{
  "n_layer": 14,
  "d_model": 256,
  "n_experts": 64,
  "experts_per_token": 6,
  "d_expert": 32,
  "d_shared_expert": 64,
  "activation": "swiglu",
  "moe_layers": [0, 1, 2, 3, 4, 5, 6, 7, 8, 9, 10, 11, 12, 13],
  "n_empty_slots": 32,
  "router_score": "softmax",
  "normalize_top_k": true,
  "routed_scale": 1.0,
  "balance_loss": 0.000793,
  "balance_bias": true,
  "init_std_router": 0.0131,
  "lr_router": 0.000665,
  "vocab_size": 9706,
  "norm": "rmsnorm",
  "norm_eps": 1e-05,
  "tie_embeddings": false,
  "optimizer": "adamw",
  "lr": 0.00145,
  "beta1": 0.95,
  "beta2": 0.99,
  "batch_tokens": [32768, 65536, 131072],
  "seq_len": 512,
  "train_tokens": 297200000,
  "steps": 4091,
  "dataset": "wikipedia_en"
}
Below are experts of layer 4 (counted from 0) of a mixture-of-experts language model. Rows are named gate (a neuron's input weights, with its number), up (a neuron's input weights, with its number), down (a neuron's output weights, with its number) and show model dimensions 64-127. Each number is 128 + 32 x the weight over its row's rms, rounded and kept within 0 to 255.
Before each expert's rows: "comes before" lists some tokens at least twice as common just after its tokens as in all text; "mostly gets" lists some tokens that are sent to it at least half of the time. This comes from a sample of Wikipedia text that the model never trained on. Tokens count by the router's weight.

# expert 59
comes before: "\n", "\n\n", "| ", "|", "The", "-"
mostly gets: "==", "===", " ==", " ===", " |  |  |", "===="
gate0 [ 82 190 115 125 128 151 191 137 162 108 125  93 109  94 101 131 104 146 130 110  91 115 124 158 133  97 129  90  99 178 149  86 219 158 148 163 160 140  93 119 147 105  99 138 124 137 119 142 145  94 136 143 136  53 119  98 177 125 100 114 139 137 126 117]
up0 [111 150  84 101 115 148 129 130 170  88 148  87 106 112  95 116 165 180 133  63 148 189 157  86  93 157 135 120 159 101 156  81  47 114 109 118  96 151 185 106 125 146 117 137 137 183 120 100 103 135 104  93 182 137 168 118  87 123 124  87 168 179  64 145]
down0 [ 96 132  93 142 144 133  97  78 196 104 179 146 116 136 158 178 193 135 152 135 119 118 116  79 100 214 144 138 115 111 165  99 130 149  96  89 139 142 160 108 121 131 121  78 123 117 157 123  68  86 125  78 101 138 128 168 145 120 166 183 111 143 152 132]
gate1 [ 99 149 151  90 144 129 139  82 163 169  82 121 161 144 122 150  88 136 158 156 127  36  66 133 135 107 185 136 123 111 130 112 127  91  75 158 130 148 148  92 117 138 126 136 122 189 120 196 169 150 111 125 141 150  99 101 167  97 108  91 131  73  93 103]
up1 [ 87 121 165 102 177 129  78  82 112 102  86 111 120 142 127 141 182 157 124 128 143 107 104 199 116 104 165 133 109 187 135 144 140 116 129  96 110 136  95  77 119 139 171 120 167 163 136 127 165 110  93 172 143 120 116 123 112  79 106  95 129 161 158 158]
down1 [144 183  77  93 104 127  93 161 156  96 129 156 128 102 140 121 141 167 142 156 105 150 108 113 140 106 151 169 146  96 137  83 165 127 141 110  97 107 103 156 211 154 142 171  90  94  97 153 120 141 167 204 141 160 182 208 114 100 102  97 127 148 141 163]

# expert 7
comes before: " | ", "–", " |", ".", ",", "; "
mostly gets: "200", "500", "100", " gold", "000", " yards"
gate0 [117 119  87 111  66  87  79 192 193 187 147 125 159  92 105 120 159 162 137 129 130 110 156 136 113  62 132 143 169 163 145 146 113 107 114 160 117 140  97 136 124  70 114 103 212 140 102 130  97 153 130 131 162 101 192  97 113 123 112 175  80 149 157  58]
up0 [ 48 187 105 103 131 138 151 158  99 141 125 137  77 137 139 111 170 111 104 115 142  95  93  41  83 143 128 165 130  90 137 141 103 114 108 150 133 137 161 126  69 115 139 129 165  84 126 106 160 141  91 139 137 125 104  96  93 145 104 115 168 141 101 133]
down0 [139  71 129 138 147 201  92 144 129 197 142 109 123 178 152 108 100 102 124 161 158 105 125 118  75 158 115 176 146  72 120 109 101 142 123 116 135  73 157 128 166 137 133 139 124 137 107  96 159 121  79 108 144 191 110 149 119 106 152 169 164 119  52 119]
gate1 [102 141 106  70  68 124  76 118 122 136 120 112 197 120 144  81 155 108 123 108 107  94 144 131 107 105 141 139 136 174 104 133 132 106 138 118 124 163 111 144 136 113  96 126 161 164 164 128  98  85  96  69  93 212 115  61 170 127 101 103 170 145 146  98]
up1 [154 146 170 113 122 118  44  71 147 177 121  80 156 148 190 115 117 115 131 137  80 161 124 200  98 136  98 149 135 130 128 156 105 134 133 134 145  94 132 114  93 122 143  86 159 151 119 141 117  71 170 103 105 139 203  86 137  79 158  62  97 123 132  79]
down1 [134 198 125 151 127 117  55 101 134  96 139 163 125 147 154 139 148 153  94 168 109 160 127  72 158 141 101 181 105 136  94 135 143 178 162 169 103 141 198 150  84 140 108 172 128 135 129 128 134 128 101 130 146 182 160 136 141 185 142 109 135 133 130 152]

# expert 6
comes before: "\n\n", "\n", ")", "–", "-", " |"
mostly gets: "014", "011", "024", "015", "004", "023"
gate0 [ 83 117 175 101 111 121 193 104 150  75 141  93  98 100 195 150  96 150 100  86 123 139 156 115 170 158  73 108 109 142 164  98  94 146 131 253 127 150 176 141 120 165 135  88 121 158  86 138  86 160 170 108 160 185  87 187 151 145 144 104 117 125 167 154]
up0 [108 187 171 123 124 145 122 125 113 100  93  77 125  93 142 141 104 121 118 128 110 210 122 152 129 138 131 104 138 160 179  91  46  93 122 181 159 127 108 143 124 165 114  89  94 188 132 116  90  84 162 137 120 138  94 136 134 152 165 114 154 112 157 134]
down0 [119  88 182 190 106  91 192  93 136 121 147 112 104 135 117 107 161  97 113 129 144  88 142 109 141 214  84 106 143 140 144  92 112  62 140 112 147 124 103  83 144 160 163 119 120 101 155  96 119 141 144 152 144 141 170 156 165 169 100 145 116 160 182 139]
gate1 [158 124 100 126 123 102 129 151  86 119 129 102 109 110 105 149 102 164 168 145  96 110 151 114  72 106 137 109 111 147 140 148 140 110 169  65 104  75 140 137 122 107 142 195 104  92 126 128  84 166 106 135  94 179 134 144 175 109 165 147 146 100  85  84]
up1 [147  72 103 104  46 154 117 125 164 132 130 108 187  64 146 116 147  67 159 103 192 108 164 142 163 167 133 105 120  88 159 116 180 155 118 162  55 102 140 143 141 121 156  98 123 175 149 135 134  98 128 138  94  98 154 159 119 140  88 170 118 136 121 145]
down1 [120  88 169 145 107  96  95 184  82  94 133 217 105 140 126  88 127 167 144 148 165 127 119 133 192 122  48  94 138 148 102 189 170  92 134 182 136 108 157 150 165 115 144 122  95 123 165 115 194  91 137 121 139 121 220 106 144 125 113  81 148 145 130 130]

# expert 34
comes before: "\n\n", " The", " He", " In ", " In", "\n"
mostly gets: "s.", ").", "\".", "er.", "ing.", "a."
gate0 [139  94  70 195 146 143 173 120 142  94  88 104 103 195 152 124 169  86 116 124 126 144 163  92 104 107 109 140 103 147 181 131 132 117 116 161 100 127 176 113 136  95 114 128 109 120 134 169 186 162 128 143 129  77 181 189 137 141  95 128 154 102  46 115]
up0 [126 113 108 152 187 176 140 129 100 151 145 174 139 172 119 141 124 138 154 131 128 136 144 119 169 110 116 184  82 111 150  88 121 124  99 179 157 153 135  95 115  98  75 131 117 109 115 163 188 180 132 164 112 135 125 150 136  95 145 151  88  92  61  95]
down0 [ 74 139 162 158 188 138 124 181 120  72 120 112  63 125 167 123 162 101 157 108 122 126 158 155 143 130  91 180 210  89 167 118 120 149 127  83 145 175 134 145 129 113 150 133 121  94 123 135 127 148 141 178  87  78 132 148 168 184 100  83  95  88  46 150]
gate1 [125  97  78 158 163 143 126 149 131 105 196 149 132 119 137 112 104 148 136 174 113 145 145 115 110 110 126 130  85 160 178 102 123 144  46 113 138  93  66 161 139 139 129 189 167  72  73 175 102 160 143  65 117 137 149 148 120 127 143 149 148 112 169 141]
up1 [120 111 107 146 139 154  82 130 132 118 166 162 109  97 146  95 106 149 114 140  66 148 151 115 150 135  90 109  98  91 145 108 136 121 141 135 181  89 111 161 161 155 162 173 147 120 118 117  92 184 168 137 144 109 127 109 130 144 124 116  90  76 119 116]
down1 [146 171 153 155 130 156 144 140 166  59 145 102 139  84 112 118  89 144 122  85 154  78 105 116 113 152 125 106 131 124 129 143  70 140  73  81 124 140 131 136 131 157 119 110 175 134 135 161  96 113 157 115 189 162  49 114  95 138 149 105 105 139 137 127]

# expert 42
comes before: " | ", " |", ".", "–", " |  |", " | +"
mostly gets: "79", "44", "68", "27", "78", "75"
gate0 [ 96 186 145 143 142 169  40 145  62  99 143 124  98 108  90  96 130 120 159 110 120 132 107 158  92  91  59 120  91 157 146 146 131  81 142 135 132 142 142 176 150 143 109 157  55 184 150 109  86 136 111  99 108 124 147 110 148 119 137 120 110 110 148 109]
up0 [161 103 127 158 178 101 102 147 167 108 101 126 146  70 123  71 117  97 150 111 157 113 118 137 138  89 123 157 127  70 112 171  97  79 144 139 158 142 164 157 132 152 150 125 118 155 163 113 115 126 119  99 115  74 154 130 172 117  91 141  99 184  84 154]
down0 [143 196 134 123  83 136 128 127 153 111 141 158 149 108  98 186 143 124 173 100 120 163  95 108 118 192 205 104 100  71 136 132 104  98 136 111 155 132 138 138 158 149 157 122 157 111 158 137  96 101  41 177 191 166 108 129  96 154 111 114 109  99 145 164]
gate1 [165  96 133 158 122 153 166 169 211 152 164 181 145 155 107 160  93  84 148  97  94 126 138 149  99  86 142 115 132  98 130  84  87  93 155 171 213 185  95 143  14  95 123 126 147 136 145 110 103  84  67 152 151 134  73 103 174 123 138 119 167 162 131 185]
up1 [109 167 137 124 125  58  97 136 111 111 117 125 138 133 168 143 190 118 117 152 170  90 134 133 175 129 189 179 125 115 154 181 157 175  93 100  65  83 162 135 209 126 123  35 115 161  91 159 137 103 146 143 157 134 139 200 115 142 145 140 141 177 130  82]
down1 [160  73 134 129 134  94 155 163 151 158 135 136 127 169 104 125 102 129  58 155 136 124  91 104 102 169  66 110 126 157 185 109 104 134 147 175 115 124 183 121 112 124 136 120 116 171  79 131  94 162  78 106 124 173 104  82 153 168 143 127 150 153  71 103]

# expert 14
comes before: ", ", "–", ".", " | ", "th", ","
mostly gets: "24", "28", "25", "17", "19", "16"
gate0 [128 137 118 139  58 182 109 133  71 162  79  46 161 131  85 140 102 170 122  87 139 119 103  63 158 183  81 151 115 144 104 126 152 127  97 126 188 140 110 168 150 136 122 158 131 120 114  59 126 100 191 164 175 143  72 109 119 132 109 146 160  95  98 123]
up0 [120 169 103 168 149 138 158 128 134  22  94  93 150 107 120 124 133 135 121 128 144 133 160 120 146 157 132 104 125  87 139  93  99 158 120  95 142  79 133 142 207 115 123 130 142 179 110 102  74 154 110 126 121 116 149  97 149 114 126 106  85 123 113 107]
down0 [135  92 163  54 132 120 175 116  76  83 148 109  36 126 121 105 120 143 158  97 159 115  99 144 150 145  64 149 136 116 145 111 127 131 172 126  92  94 137  67 124 126 164 139  77 109 116  63 164 144 133 144 132  81 132  94 156 137 158 100 148  63 131 145]
gate1 [116 112 156 103 118 190  92  88 146 130 107 161  93  86 147 177 144 125 116 128 133 136  69 126  97 113 141 129 165 128 126 138 106 168 161  88 131 143 145  86  83 168 162 125 138 158 129 118 138 164 136 151 105  30 161 103 138 149 128  98 100 160 126 176]
up1 [ 83 131  97 109  71 163 105  79 170 122 114 153 152 151  88 119 120  65 175  91 162 165 109 115 125 129 140 118 119 114 146 129 118 105 140 138 124 130  90 136 185 133 109 100 109 154 182 120  83 153  77 119 132  52 203 136 126 124 130  90 108 133 109 162]
down1 [143 133  96 126 151 159 195 183  58  58 122 141 160 156 116 129 125  67 150  74  89 139 128 136 168 101 163  81 121  85 111 100 142  68 201 139 149  84 134 169 177 191 151 155 124 104  98 141 130  72 192 119 133 122 201 168 114  80  97 109 132 141 148 137]